Weights of a small mixture-of-experts language model, trained from scratch on English Wikipedia.
Size: width 128, vocabulary 8192, 36.2M parameters.
Experts: 32 experts in each of 10 layers, 352 squared ReLU neurons an expert, 1 pick a token, a softmax router.
Below are experts of layer 7 (counted from 0) of a mixture-of-experts language model. Rows are named router (the router's row for the expert), up (a neuron's input weights, with its number), down (a neuron's output weights, with its number) and show model dimensions 0-127. Each number is 128 + 24 x the weight over its row's rms, rounded and kept within 0 to 255. Numbers have three digits each.
After each expert's rows: a language model's description of what the expert responds to; "comes before" lists some tokens at least twice as common just after its tokens as in all text. This comes from a sample of Wikipedia text that the model never trained on. Tokens count by the router's weight.

# expert 16
router:131153111112105106134153130128109114130110135136144120137179150153135085102101129132120136102124121109197127109128151129117116137113136138145102173094154143106162110127116133135097139185092130152142103142089133127134133128129109141082074174163178127163157146165137160094153117131161173110162145161115110117128122131139108126102169101149138168164124093121176119169126123118105137107116
up0:117125110080130083128157114153136159150140113134117138179121171161102144107155110152126109110132118140143171118154125091149150129149107077128122149120099077104149098080150145120109157132089161136145133128151141131140145149165164137105120137152100133104135162153123117095148172157160118077130111108119120124093126145089112088128133146179097145096112145150143135101147125142119172121157
down0:157090132124140099121125110118134151170146107143182135090148173179153138148126152128115128127127137152147141139134123111171110120143095098142132141094097154117155135073151121104112124143131152129138166157135122154093118124126147130137149081123112140153127096104183108078130118170127157115142139144130093097113130128132091097104097144127099111127096207124157125108107150093155161124136
up1:100125115119137088117141135121089146116085097151135120154124090149109132129123137127148097092156167157147117138072093113146132117159119152139118155129129142100158106120103162084101104107100132093105096134147119133146089117201153166106132110123106104128136166106125139102147127136115100121097176152159135106117116104137077103114125147131093160152108109103155081108139118131138120163166
down1:143146157102128097114139129156182141095155125118143068132133147093135139149164145087100159114105161163116129129123114123140112124148124104114140120170133151120084096133125085100115140119134151128115134126124087130145126139134119158108176125143121110120101132067131127092155104163108159141098142170129152125135102122086145135138105154111053160132131104116122123149126117119105107202146
It responds to: Verb stems like surviv, ins, conf, ref awaiting endings, plus sports and election table labels such as Report, electors, correct.
comes before: "ing", "ed", "ion", "e", " |", "es"

# expert 31
router:102182133107129092143152109117108122151151155085147155163159137153094123171155116110111172121146082132121135110160125145121176123096150120117097125149165126129131169134139101135106126174143097169121115130129153138145147122170153102133137109131155184109101118132141113152126123075168143148164126125109125109111076153123100145121127123136119171120122088148113121170102083135155147138117
up0:154133104077161144104142139170157131137163136129123114128117102118049168103110129110132139175184118101141097106160112104124099107140131176141147124120147133138140161110136075140154122108107170155109125125087135107128153128136116101162105118070158133119120131124122118109091109117109102108146104151128138107139093116167094122114128112150120154132078109102141092098125149127110100125151
down0:143151107119093187144094104139126114115129142165069121107095125138082117142127160145154152132127131128131110193148149110132140155125138139162119106145142112108125135095159118141123162079100134076127133151141085138168145137134137116172112114137122112099113168162128145115175150139124060162129112139109097173130111092149140092133146135138130129132124118131117076122134115140117172113150
up1:106116136109122109111118133125118134162115115120108135140114102154141127145099115131109120138127128100148069112080133184136101124135160107110140153140143164161123089139115162126081124129091162131104103092168086166110127129151145142098151110119115124116093111167109145108110129142120074080138138114100147099129098128113135084176148106109104111177078154179155110104112117123103123141140
down1:142130087140158130127146113113148114141115147126144091144115108119129095113110109121147149162149156180126117147144148104121149150088125162092142138116150122145129133120124106120164116108107117164100103113116125102117134088086120074097151127150150180115134129098135104097122108131127120152158109125145126139104077097130171140137115093115112067094125067157093147188103129159122088110111
It responds to: Past participles and -ed or -s endings, often after was or were and before by, in or to, as in "was killed", built, released.
comes before: " by", " in", " to", " on", " as", " with"

# expert 6
router:064083167079176130148143121119071107114152116139123141127127130162162137125119136154100102116149105148138094123160117140091137105093138124137141139155106113144150107160141116137163115106159141155092167130098138144180137131150119146123149106109095117142113167087153176069122112134163114119125148112145107118138123153136126098155086158124118133108146165129104110148131161158153130137103
up6:131120167130146197142043147117157090125151169098118138087121165132156124133139139119131099134123150114147111124097147135142173120145158148150127102110123115101120150132167139082119136135122141119135110121134119110090146133108165122116146115154120120078108137144097136152147156098131137145153145138076087150128113098142124129152118148147099079087160163105120140114147142113135138168174
down6:185142120139123184126108107078153103162140143129124136113122113097097149159165140135126094147165126108132161183135131152125097150137131136085140140122119124153118144140073097126135124130122084132176066154151171159159109140129121114158102129119123103142137123136131103132089130140144069140111145120101132118139098154109094139107143110142134102143091178124135121176109088113125130119131
up7:164142179150131119120102128156134174117138109120127126142105104093171111161095176129164096131129136103118129135133123143127165119147123108117191169168157136153130117090159106128114083128135128113138117145104172126120097107092127071132142115140114126131116157116114124114115159126155139138111143105115143133126137084122116192176151145158108080112101145125144117128122159158152087170117
down7:161116090128131159154124111119090124116145123140181117165142148122094093163112128137134098117142071125115134123131103145119079152127143120097142131098132135119122119156127146167130118076107159159110175150111097154147131151151144100131123167135082161137128157148151105128133106176155129122159147128112103137098156142127106119066141103136152086146116181146109124167121152143081140117136
It responds to: Word-final pieces of surnames and personal names in running prose (McKin-ley, Van Hal-en), plus pronouns he, him, himself, she.
comes before: ",", "'", " was", " and", ".", " in"

# expert 10
router:157170168111131113119089118131136130170120114129111147149123152154105102106096145104152105120108148150119154160150099070100171151130121102169124143132103099145112127154105139156117120143142118173133163154134128115124087120112147110141160111074088093140145137094119124099163158131150080105114118103150123167124136123092133158157162165122173139114151118126142137124102124073103091129124
up0:151104155125126144122108123081100154147154144161108147136117121078121141132088128141128090132152132103136122132076074107131129130142111131148131132141159103114109133121144123145131129089114077119113147104120139114113086100132070087174130112096104137123103082111080138111132122118096103105208155095143156117083132121124133136140121106117098162127109117126107167149092138107106137123165
down0:104176119088120091152119121132143120123138119094130106083114123178082172138129111148152088111111099151134116161151137107145097129116149142067120172139097195124134144151132085097114146166154183119141115143121157146113151154145144106121156112101134157071113139104125112141131129142124138114112119150138129126153108111089137124127141139168129104135126146130138089133113104156174129162095
up1:132156105130157129092134153130122114079111173111135110129132125123151123142163106093144118117135139114088115108105157080139129105106161148092117067139112122153101126146100122129137140133120138158103147102102118059135101142135086140085123146156142123134093168076136097134103117152141115122164153138129133177107115124104128173147120100108118112115120117186131108142136093097171167145137
down1:148150128141134098165176108148123141103107121180080153114164109144116126133130160080094144140120153170100112125127151115132112140174101112193149171136083136082117114134172165126125118141117145112142106144150119154141128168145137107116130109141154121121084096140117158128115116101115104149129158148110106071133130115161156128154094145157130123122123133136090114086120109153160139161121
It responds to: Conjunctions and relative words linking clauses or names, mostly "and", also to, but, which, who, when, after, until.
comes before: " the", " he", " be", " a", " his", " it"

# expert 30
router:158122123153085107163131141169136119161158106105152087113097155164131110133104127123158153166076116120102155132102132114153136107143122168134087152102139158166107145115176152159137105140091142100150101130167096200107127147134122125116132134123134115105095123124147123140160142099111145093098130150133099164091124128100121140113163141129107104144135159162102135126129103132161104103085
up6:140103130114125139113154147114122141107129120104131116131117130118141112134126130151088125126165126147091145118119111166135109101151159120068085121136160125130144148111121140111170110144129105142081159117114154168144140143150060134130141119108147124102159110133136125114127128125129059169180149142178125074150103083138151142153153157174139165151132083091138155177110122117138113127115
down6:169163177120130153101134155162142095085129129188142112128145121116144103108108150137112170114154118162103170144137146105111146142139146137074155166100124104100120156115121138114117098088147089135145126124088124152103121130118092107115121121101137132152094142140140121126162103120159110188112137133110072124121091136142146135078091140130162105130131152119149111122160171104161131139134
up7:120099089152126090146117122134152129132141130116153128174092109128128111109152124109139093155103130164130125154147128148160131125135070142170156117113103138120111119091092109111110081119089098118075111131093181149125136074154191134115150140105129104146152116143134144164109123144104123139118161101133132147100085150118120115102085141163088112086136155163126147130109116113094125149131
down7:119130129153110142156129161097124136103125143089101096155128150142118163124107078084099114155152153107097116161108112137102122075092127150149102135174112117132102082149095110125145128099132124159143095111076111072116117110136111137145114111118145111123103175112106146117176146109104122102111167124139116128106186089147129146099096117123086118140106159101139122146119115108164136128144
It responds to: Tokens in numeric data contexts: coordinate degree signs and colons, of before figures, pipes in climate or vote tables, ISBN, aged, approximately.
comes before: ".", "  ", " 1", "N", " 0", " 2"

# expert 11
router:102093162096165136136148085114078105138149109149131177129104113146155124162104125148088103109153119135108080117143144158123092108073124125136121099137118092148126114136091133086152096092156137142106176106093135144180133124145111131095141095138113109108136127114123179098114098155157114115143121134142121103135085151146131083163125131141127122105177129132106117143140161154156135129129
up6:126168146117094149138126110132165155132132130092125135139133096214140150150148134140165140103145136145077116080160150096138126120131111138098137132117125121155123141187127158118138109136115059129086160156131122148127110123090148143106144134114136104125127120142100129132134130162162142098160118121104175104127149141058136093148151164139134084129118146146142162130141118135107153113097
down6:120150116125114086110105146124109116102151126169148127122156125093148151142167098146101155150115094105146105121152112148161154099153137108132136100077125128118131104100126117160116113136145189102131163098166142108118151104165110114162175118141126121144131123141121153182168126111166077166100162159125113123145134127116121147143133150156108133132117130142102145127144137191130155192148
up7:115078157154147107088164098125172116103129104134116093120119156118162120138144093137109099095133134152097132133108145121133162100111098121132162149156152104087131107133144122137145132115149136104109090133121161143147099116141103096137125171110154122125116102155147109173089095112145143112131143153134169131121167164116108130114179187140115109140110127164063162153092120135127099130105
down7:122131091114108114152113102156134136123192065135121121139103091122137141112151140131116138115151106132120133178127127115139135146168108158100143185127133121136146122124131129137118103125085084074104151109089122135135082154107170104128118118118097121089154163140165092134112189110078121152134126131159151184107111116130153096163138122101138141140114099138110162142133147111112146142131
It responds to: Final pieces of personal names, especially surnames in sports rosters and tables, such as -ić, -sson, -ová, Singh, Thompson.
comes before: " |", " (", ",", "\n", ";", " –"

# expert 24
router:167082147107096154136138122131117117114120151118132142098137156115144126167116120125105157140090091147101095097098093107132140101136113141127148120101108094111151149138147085102079095116119156133159106116125119158135104161107115145149105104150161123132105139158066117149112118097102121150151169153143110079094132146148105161130138127106163089129115082121125149172183102140138112136156
up0:093163102119091131148116097151138088171124115139148097128151144122118127170114135171113127122140133125107137173141074088148143134125151149133113150080112121153132144126130107114145126076077110135130114120109150173089156066135176132133124134161069109133105136107136101131186141087151125094123158117109125133139151159162123159102105135114137114165121116137155139122138132125136163146115
down0:117146131106136126123111131148064087111113151091163108126105113153116108116156108129117141129148095189080078108120154095157139142113135139098121173079101150157128120127157113106145152152178102146096111111169120118121159109145123119177101100105142119110118113151138169153162144126109128158147075140105139088145100116141109137117162113145133128151138143130145143178113127149102119137117
up1:104062131121084125108099116137087139150103155195112083097149174078121110148111129136151118133106151144165115152121111146151114129113113114140127107112132125132114157152128172131118121087114128126167162151103133106116139116134067117135113136106113110142162129162125140154104134153157128108139142081185123134168171131129164153124119130136101158139149103148110120117101151109103105095101
down1:159099120131125168153146157119166118137143117110157118111138118139105126087180098145147116082195092127170147131166135110133170156119178142060108082115125113120155166124123083153118098126087136147128170105100129101174146140136178111152143129098119141169103136115131140133128129101159159115169124160122151125132144116142122135111120127095126123149140130106135127131124114112102141123150
It responds to: Space-prefixed small numbers in sports or results tables after pipes, dashes or semicolons, like win–loss records 8–2 and goal tallies.
comes before: " |", "–", ".", ";", ",", ":"

# expert 17
router:067166146107187123151149151120157116114073103150111129172127118141124140097161126127142120149118141144168136129142167154127102114131148122102181166132094123133138160148153085135163123142120145114117124088141127155117135135119115139144129139120126123132128115089145149082130085100127125155149155122117100152165133110120115131121075106150083127137162115169102110142078144137144154165079
up0:144123131139125120148100149139106134119123114096085152156072138138145090135114142103069123109152087120127108086145099113164110172114149106101122088150143151188114122105084150120132134123165187123130138099103119139138143129172108077109133173111141099124121175077122128108117129146126122103105115108118124108117162122159131121116113152139164151130085138151137148127137119117129143072132
down0:087133132127127114123155121115115139110124142087124145122130172085136108106121166122128123128118111145064084113072132083184111166132126113110168143146114136162148147131104125123129157161142171102138138154076154135134126117129155100120119126141103169150136180106152131175105101166115136083114151119128110132131156174130143141138118123153152126136121167176171149147126121133127150107157
up1:087143124148173126156139128149157128088162144142143135094114078122118166157115151134176120104126112137106119136140163099103167168136136131073146143130126115127166093109086096132171161128146070113153098119106120147127109113122137120073146146162099147195147143107129109140143120119130105103133082143125137115122160124127127154145149114097108132086152110146132130110096143151127108097143
down1:104152148061109114115136134113145126134137126160151128146158084120160125117153093146120142155080148124078130115100131165099113108161123144111142104150148119101115177125126143120089113135126117180138123134133137120157153149127143142102121150130142183104122085133179113101121104076110098110175159151157131122151116102127158096134134111126130149081137130154090107142098166155141149139097
It responds to: Head nouns ending a name or title phrase, like president, University, region, Assembly, County, and place names such as Carolina, States.
comes before: " of", ".", ",", " in", " and", " for"

# expert 28
router:079140071120124122115164116152130120128099092132142126144160143163146124134088122122150107091146109147179154109118161143149111133091154125124126117119127146143155126131159085135113160155115081120142118092117144096133136124122146155131108163165176120136155137127119178090116108082132125115152134110103098175152133156147104167121127125151089167143119146135129120152081129151095172150087
up6:106187118106151101085157094119141142163098131154133126112093102161127147117093107179107139161098134187107124097160076147123095119138133110155098110156134152108118112138131116143101152118157102154122112151152104078147140118118145145093144164153162152103094094096124151150133139132145090117099110107105141117147104134137156140123136102114140115147143108143187104113164140119124145110120
down6:128173083147133138141139159105151106065103147117158127124135108150140118139132113149118110127143078134111118109081149161115086123083148107160089146163111109127123158081138129112132156144146129141138125146202115122115126139070150133123148106110153135087113094124137156158141121125157134133110119134157098114149112115148151137198095101136133136162141124153116145144174124142103155124108
up7:163139114131129139166130150170157122146104134122088111100163122090171152139135155098107154152120136104125145097100125133095141144070093111130132127143153100131132139110133111107123139104071114149087163091092083130140146135164112109107111125165155145154097078130135129125145134165098118120108096073098088114126154094119109126148089103112130165147107092110132112120155161113117116136141
down7:134172129122110138140129145099136180126105087116137121114120117105144161176114115142119119109139129084101128120140070134151114159120088155147132133098101104110115155117107156111136107102158160140158110153124135133149113167151124120073113153158126131145124149112119146096148113148129118121093098079078101117134113110152105120104139102161060131142123108159121181145151179111115153152154
It responds to: Abstract or general nouns after an article, adjective or possessive, such as evidence, idea, ways, rates, amounts, communication.
comes before: "s", " of", "ing", ".", "ed", " to"

# expert 22
router:121080151094149115095137095079142162139144136114120173117136124143156142175162118092114134148161129104148110159121130144143113093146125147133119115094115137094111155104099099145142073083161125154170146146166132146142110083129067109117126138116110139095172105149113097134150097090150093134149142123153136152124122128136130106141118145174124118130144094116162116162133105125148158158110
up0:106130123168085169124159121149173159110133147132088116116169164131126138109136182160176120119134126149126160139129109134112172094145134116097165146129174114075107173154169096126110145117150147162111113165099117168132130113124126085148093123124129155147143120083113091127127136125110127089136136127108134112159152120118123151169147114148139142095119122123121103124170098102094159117119
down0:108098140143154126102115091095120159118165167167180153162162125114149099123145163121126120132117151115108123132088134116124123094138080153128118145113133077118152162103129110179108121113087127135145151143139150151136124152108094125086100162130119125101142149113128108109104139127157101132098112154144096089068131127165153111154157111147129127121147126109139143152096123120074170172113
up1:064151122143128122152091126131131127112135109089178109123100146178134112088168123083146104138107153146127108158119098138121127117134130130107134160124116134148140117156131105118150123096135125057113124144174091171104164142158130106126078137094167078135118122116122122098128075130145171144148098143140139134106123126132111126132100071142152125112116124135131069137095129125127120110154
down1:095146116104105114173166147140115118145144156120130143104145119152136097111101117177139092161139110155126134138144131133123100105135128189121092171135118157146108074127091168113089118135095142099100080091145155127103136162134173135116092141190136117096135112107103170120135148135111098125136152113134169123135103109116141142127142142112130132124133123177079140111138110081137121159128
It responds to: Four-digit years after "In" or a date, especially 2000s, plus closing parentheses and place names in tables, as in "On 1 May 2009".
comes before: ",", ")", " |", "–", "\n", "."

# expert 7
router:150178098122141136081105134125080095100163110147090099109163127168148125140131109106134149134123099126108097129116134136160174111143100144081110109145123109104137139126139122130098087108133120134167154120121123105104100160115112142158159132148130156097111138111082120162124146097143103138157169113173143136113151108145156137138122167144119168142071121140086083133154093162139155131138
up0:142103165142135166134129119121128073119140112126132128143135155167131159112104144107130114099127138166125127093150152156128138121133094136142111147130160110152139123184158165097086136123134108117180133140164099137132138110154117119161121118132124131104128121148156113106122120116093101135129114148164137078123104161121157099064126133128130140120159098104077113130127131200064163144169
down0:102103132134098142158097124133092136137104124145170179089146078155140150105132156110122099119136167119133161136107107147121083144073148121127123156153161135099087151142122114127134129105108095119109069090138148136166149138105102120118151112116121101092119141146117137117151121120141118129154140142106109101135131103133148109126046156125158118137126134113120110141116113095118075167181
up1:147134121163114107116121129162132133124147117110129156166144126152140136130113140127088157111134084137123093118095140124121153102111131123124160133158110113094143141112202077157070137161140142094133109135145116154127111139108151171132117097119127117124150111150145080118104124124104117160114182155116133143113142123154174131096131146120122060148101174108172108137154143124147093095170
down1:138125111126097191087124148118124126097153164152135109138092152136157127090122138112118128126136113142107146123124106139130124144140139154089134147142125135136062143117137161040119121125132123151160144152113097156146151138126094122150138102111103112083085139161113112112120096122097165117130115106149097133108155177142103135166171151126139115114144182090111120115090110138119117169142
It responds to: Digits, digit pieces and number words in counts, money, dates and statistics, such as 500,000, three, several, million.
comes before: "%", " years", "0", ".", " m", " of"

# expert 12
router:129169139108155143120093151154180169177136109145143131136096092103100120114152104113139146153135165144112184124152114105119131174100112111125160160120121178144132113150162113154122180163128146143119154171117126119116115143097137127142130125114111139160144143084109117139147169150156118128124115090121151154130146136101173115155114143156178113107117163110127130162100121131102075121106
up0:131118094134127165142158126113155110167148128111113131146132125124156119119132110139091134128115106107139079153129105154118121093138111158148089124101132152117137127123181126120127140110121148108135116128102126126166132157158162111139194106132125148124110135182160128127146078136117102113119120129114182115116096119113135070157114092158119134109178100100176088180151145131096178093120
down0:116142151145140137140110103133087167185149116165121113117108119123102127134146140170145114143120116139091147109117097108142189192136139141128080085154162106114113121097124133161182116135097112145133106127147115130116099148126110111122125138132168134097098128132094166151150171126136093107131091102111169125120146158096163147172148125129108117165143115129160155111136113129149086146160
up1:126125117105106160149149161134091140120080125112134152116151090104128121100157123143130161133147123151142179110137131121144071112151089148113154131173116105145118143139087134117161096109131065121119133076116114137134099122115145125136139180106164121160146136122152133129097141130155171122185143145125126163107123127167128154194128095115127139136110146138139185124127083125158146134150
down1:158143110142126116149172108145114161125074111124112112141125140154114140119156146072112169108166134087128124089106104136125137105054137108128137167107155136136135113149155118122117151184117150148152165150161133128141129172148086108103180073137095125070142118110114123155143127144112146099146132107118121111153148126120155095145120149144100137127131146110109125125098116129146096157163
It responds to: Commas ending a clause or phrase in running prose, before and, which, but or an appositive; also naming verbs like called, titled, starring.
comes before: " and", " which", " but", " the", " he", " who"

# expert 0
router:160115150180141164150117093150148134099116171161162125155126123126152153076149104116168133108126139113132179089137126123132102127149123095138148151095099192166124137124124129123140142149144137130143117156133118111116124103140164127108107160104130141127135105125163146175136157176156155143099133081145154127141121146115155127139080113084134116100115110136119128081070132139133109113170
up6:127099100134151136127168132160125102147115107124129153132067114103135153140104154099183128136127104144137126118144147114135125112103093164124150150136126149105121153144164153119094143167110118114101142120094139146131097111102141072198170099115113134120135127127143143108120181120139066105145118140154155183112147097150173153145150166085113128123116134144131145152138136086137122153122
down6:177089146136099143124097090126161132117161106126137137130162109160131128065158120130123121139151155092129106154102073135121099138120176135136096116100172101152137137139154076149139139094117142149110139120135131153129122138155124142120114133135125159156209089135125155138130139121151174152113127153147148121143136107108167113139128146130138101102099094146139155066111113146162125133151
up7:077173113106146134112105084116156144059130097118117104145130146094137129161133126115087157107109130121133134138131120141080122120132147124141106121144162148120150145149110112097127168146127156099083165130117117135090153152136160148092113091112099111188108121156179124141114102093112121138090109158152135120181146141176163150155103138123081103129112141139116138114134135131135143133107
down7:159144121110100088150137165102115135140125180162097126112111154154121138090120117121184110116141147114098085124117131115161155134118118146127115142133112153140158138101145133099122108153145107080100114079120107099139140150143108117127091122132181131126110131116060133133145144114103157135091153135147126143090053092132108145133127162107176121129140114149151095154129090123133106165121
It responds to: Pipes, dashes, colons and semicolons closing table rows or starting list lines, often before succession-box "Succeeded by" or list headers like Note, List.
comes before: "\n", "  ", "=", " The", "\n\n", " Succeeded"

# expert 26
router:104127107143124115139124177107135125140122160136132132141158156128104098107117147099100131114116158098102119071104105126149096159097159163107097118104160126083137116122114147091106127172098139117114109073142169118130111136166122084152130132133142117128138174169175082140127138136102079108126109178132103168134109106118128133079123117094104150141109125107101130125161142121141148092145
up0:166146142135176155105101132149124156131130130101109136135170097124132145118119128104147131124148136142115142104142123142142119148107090099097129185129135127121113146120167077113132118141103140133099115115124117133097099101093167110143119162133181142140164081104090117182180125163151088117146135183117103146113137160116144093123137142095118116115118166127177101098128077144097114120132
down0:097097117143125130172146134147143157147171142159083118092157135165102144094139133134116127121140177133172093153114108098121131136124148114086174125138092088107133111102142135156157147086144114097111157136096155162129130133120138120176140191157132146135121164133135115171143140106113130115110142177127104127114166111083144126143141125051119158140130132129117110104126125127130110153118
up1:133152103162109128125103114138140131164102120098113153138153136112126142095177149172116085177131151123166162139124135166078106133134129124126104093113152139081100090110114117130105149152130116105122172084118142133156132135131136190107126134107133114160148140149120112153120108169131115095135158115112166146124162108117116122104102133176172129121145114115121133157089160165120145162076
down1:127110113153098102090136130129115120113114151122119128135105112114112141120156098096119093158176122163107118127131119146101132165138114142126139131117123093109146102116114138125072121163090139114165123120095124137148141189111119085112156202140163135133141081142135160124134103124108122146094119175108136103154087129102115130189149147171114177124153153158098105140112148141172137127131
It responds to: Bulleted infobox and list field labels and the dashes starting them, such as Genus, Binomial, Phylum, Spouse, Status, Preceded by.
comes before: "-", ":", "\n", " information", " •", " office"

# expert 23
router:134121077136111144074151138108119110157131138125096094119143139106145092156133161150103139116146112140127092091108124124150136178092106125142127128129140135145132063144117132106139070112138135134165125154102123125147127133122140170128100147136139136104130115059130149099138172204102143106096121115128096128163111127120117109119155114098119145104161122145093137099142136134154082117082
up6:167108163126109166109100120124149143151140164143079201126148120114122112097112131098117118140102126106142104073135122124102072133157142110137121132144158145130113134083119082140110142134155152179147176116145178119099130144142129172103099132103116129138131118118161152104126109094115113119106117123079108161148100118129119131130129146145144154144099113122097145125117093157152168174113
down6:157114141097111143113117121123135155133126156138107172133143150087131107104117128128135120119098137148159143087144101127112124145123125109172115093156192099113112119129110145136121132104143145155111124100137145112122127156127156177061152149146131145117115106111125148106120125120165104115152095080101079089093144083093102117177104111181142130151156133137111137133134142125123164196124
up7:085130173129135117167086138104114151124181130151130122112113125124131148146124138131114074113118135179088162087113119129152121122138138093127136109136141104154151102155132157127126101145161113138084112120069121123147109050132105090095105103126119135120110089104153140146146143101091145122110138149083096118155165135128125122103122107124128131102135112129129116066119076147139129156112
down7:095137089101140108117130134090136120129146144149101162157175126127126128126146135080112113121132138121147129116103136137144128125094118117150131148145150104154131097164120116104118098116167113123141104118134112113171127077125097083072103131118104137132110105099117144105146104114106163121116128077114098098156114129107149152229103144131134139153144144134105106124139090163143144185101
It responds to: Middle consonant-cluster pieces inside foreign personal names, place names, and Latin species names, such as st, sc, bl, ff in Francesco, Pablo.
comes before: "a", "e", "o", "y", "on", "i"

# expert 8
router:127177159172100127101118152084158145135110101110126134144091131133076128142120181144132110146136094145137170100157088116146172178169103128139154090148144108143124096107149139145105116157137080143081171150110141146087105114109165111109136106098129101134143129125104114148085169134117121152116130143135137159115146107085152121123125143133138123106115105126121168122096128119128102090137
up0:080136131127167150140128161171170084146094125168147128128127173101086151149170097155128149110106148140133121149151200138121167134157155148131154132121111119159126131114192157119124206135130117148132126133137152134105171119154099115104101090152119148154139111134138141118193119143148101092123140124118113133111150115118146151146120109123101115115124130134096128101134152129111107130112
down0:094109134123135132105111080132121093133107173128162118093136099151147149158115108179121154158145104141141144131129124139107167148166134167123151072124113140161117113129129126115154157132077086108171114123145123122142087118146112126065142094130098121108147115107131109100146145119101141149116113151126163139165144102128164075159144112145088116114121177140111139145149088142141085139119
up1:086145121131181114152106073151108134093151103157081092149089123152114132155103141132119159152088118143079181121137126113132101134135155087142147144094148118123169103087106125122101144138150143113111107169092124141125119104147132107122103117137123148139120121113129121137109179164184143142118154136124150138152113122086133135074090165116135123106123125123136119171141137167137156157130
down1:155103133159107166100113130076129111117117115125136185105136128097140091121098132120149162134162139085109137108145169144125144143113125107127137170121134144114153134135149164102173115132149122100188087181101070141085147140117133141078127109131127174102136144144117146114120162108115147133107142151122128141081130132161126155115148100140105112129144110117130149106129115161087134178158
It responds to: Prepositions following a verb or noun and leading into a noun phrase, such as in, of, at, during, between, from.
comes before: " the", " a", " his", " their", " this", " its"

# expert 9
router:158107156143130115159094160157163180155110144097145165166093121139127147148072118117119155133113119115074173124137134156159129081150113100160141135111115143182118167153086140126128160134118149116105170160120103130134178119106162119156114144135126119141142110120089102120136144182111090123108154117138155132138138140113136123116139117084114097121177121116117164135156131141157123126121
up6:128140087113086101130135111109105137143134133116150074090096136162153121112128148081158125128198161147144124126109137133112113125142159129105148086155163106102137131079112116156166126129144128168128127161110135108143137133103097094161126135150143108111124133147125121142145131072130113085145179125136126100166125119124129125133146146045141143118143125121116177098094143123126080130115
down6:136125130115146172143151120125150136127119092131112086151132131126134087155124152153213087112163082127148129158108173119139207137117110114129152094160118103141122132133112129113108104127137151135134112103128136105102135129140124133155136151119098147161139129123147158155149142112129099132099081093148173130147075094113134156125104124144174133159173109148133145091131120118111124124084
up7:111117157129123135103105143143136086124134125078126110112142115137176152117119134097137067165108126084174130116162131097134133114114113125138160125125122139077165132164104107129083133135078085158137101151139122068132099105106165105149192112143102108134117124142131162125103145109111105135111118151102128135170168124130130111101099114118086109122145148133139081122134126174131110128136
down7:152170136134171123135165132117133138112152144156089120090138107104086175113115137169108135117131133113138154116155090162111158120107151134163175119090152116102160106140118086132115137112123115114143191123092147136150129115117074126088127099124150156101114129139129136150159114128107142159113059160095101128122174145143123089149146155139120108095132136114137138139119169120154161122146
It responds to: Pipes after a name or country in sports results tables, just before scores, plus field labels in bulleted infoboxes like Authority:, Release dates:.
comes before: " 0", " 1", "  ", " 2", " 3", " 4"

# expert 4
router:119115087109156134075080122106109137140128112104127165118152116137088147101085148083130124131104146134138176107146105109080147172135138109173160124128105138126111123107122132154135134140126148171152152171134101153091136093120150096141152130115104139155077149095091084182153166120126124143110106157129126126127152108103120134140137124133149150128106121088117146121120105158141096104177
up0:130117121121117109104153107161153143138122135132123120109162130106133135190093142175151123157126110147084070134133154147095113125122151144151177148133117083121130105134133113105161079125094122130136097156149136117160106120102164150104100173105120104125099116154148173176117122123150102100121157139128113122119114130152149117123123088132165184141137143114141111150104095174119095116079
down0:115119152150162112150115132139107127146106106108131156105170150108148130073160154115142136083122122082101117130153125141092137155175120119125070132138139137140130134162180085161119134093142101125113137112153142161100111113090152103178168140111107147145129161113147116125114116169119124110173104121148108150141156149151134176124160130151140104098134122096155163111136152116125100084102
up1:103132123143096136161154133148117115119098162127158118091126153137105150082145128117093164084183113139161116122128107133160086123109143122097120148143135175085099098151102135130097146173127138146121101134128118137132125128112124173113118076120097156152129134101131133133155154113111130152137109133127118111114119109110156126111118104171103121170160153135133063103191119108164132108080
down1:118138133177149097104142135160133089134145093124130118114118143097083113164130122163105115153124148110155106108120146157151134133138161089119098107085114158137149096125160133142118141087102127125134173111117133120122098079074146124127132121117099158172150097133082122121147102186118137080119122194110102149123131100131098135172123104150131104118123118136114109142094146143103110162150
It responds to: Forms of be, become and has after a subject, plus "as" and the "a" following them, as in "is a", "was also", "became".
comes before: " a", " an", " the", " also", " well", " not"

# expert 3
router:136148110148140097154123162179110165136104158130126117118104132116155170105127089137144105129163138136095122154120128119152100093150105133095108111117112135119111111094081133126102100115131126129101137112145131110145147103128101126132111116132083136122092085136094094143125105170109151109138105095117150086164111152083145100122113130113140073095092083126161084097089148122073103140134
up0:125095106118096073133126109128159154110139153115114129118131144149211129112135121114118113095089138124083117129189166106105084151139151131139123127121126091136122156109114162134174108132161144137098133143140133129159113153120119114157163109105142125129149092173154165133109128157140084101088093149110132142101145123123108137110146113197118107121130132113118109176147103140147137113103
down0:124124122104099093116147180118100155123102091147099127092108132110176143100093118153125133107094115126134140122160200143124166154118118132139136182113114094090134114129154104073138139117135143122142128117151131121096151127159095119100128135129115166115133126158145167127123158141146116131095118162111111130057150109115115140123139144149130117147114090169055150148100122144150120138113
up1:088135138085095136112151148075147154180064131113119086097140129129105138136127134117137159135129096124104132147150121149141150138146111136141141117119113126140166122101159096119103068148104109119109125134128104140157143104105136103125164084111082139136088087103124143121176113113162169104137109136138126118170120184115127124097118123139126129106104129132150164148122121119123134062170
down1:154114084114093112136114136123141145147105108137126122137129136112145140113130114147127144121111139127118030144128108166131118185134100122118155153129147160189161134107143122150117155132088153095087132114107121088133158117091160108147174116130110108151064067113134153128151158150098123143106126162122143092137088153139089106113108104128135111125134120107131118146119090127138124125108
It responds to: Periods, mostly decimal points inside numbers in tables (39.5, 1.7%), plus sentence-final periods and the = signs of section headings.
comes before: "=", "\n\n", " The", " He", "0", " In"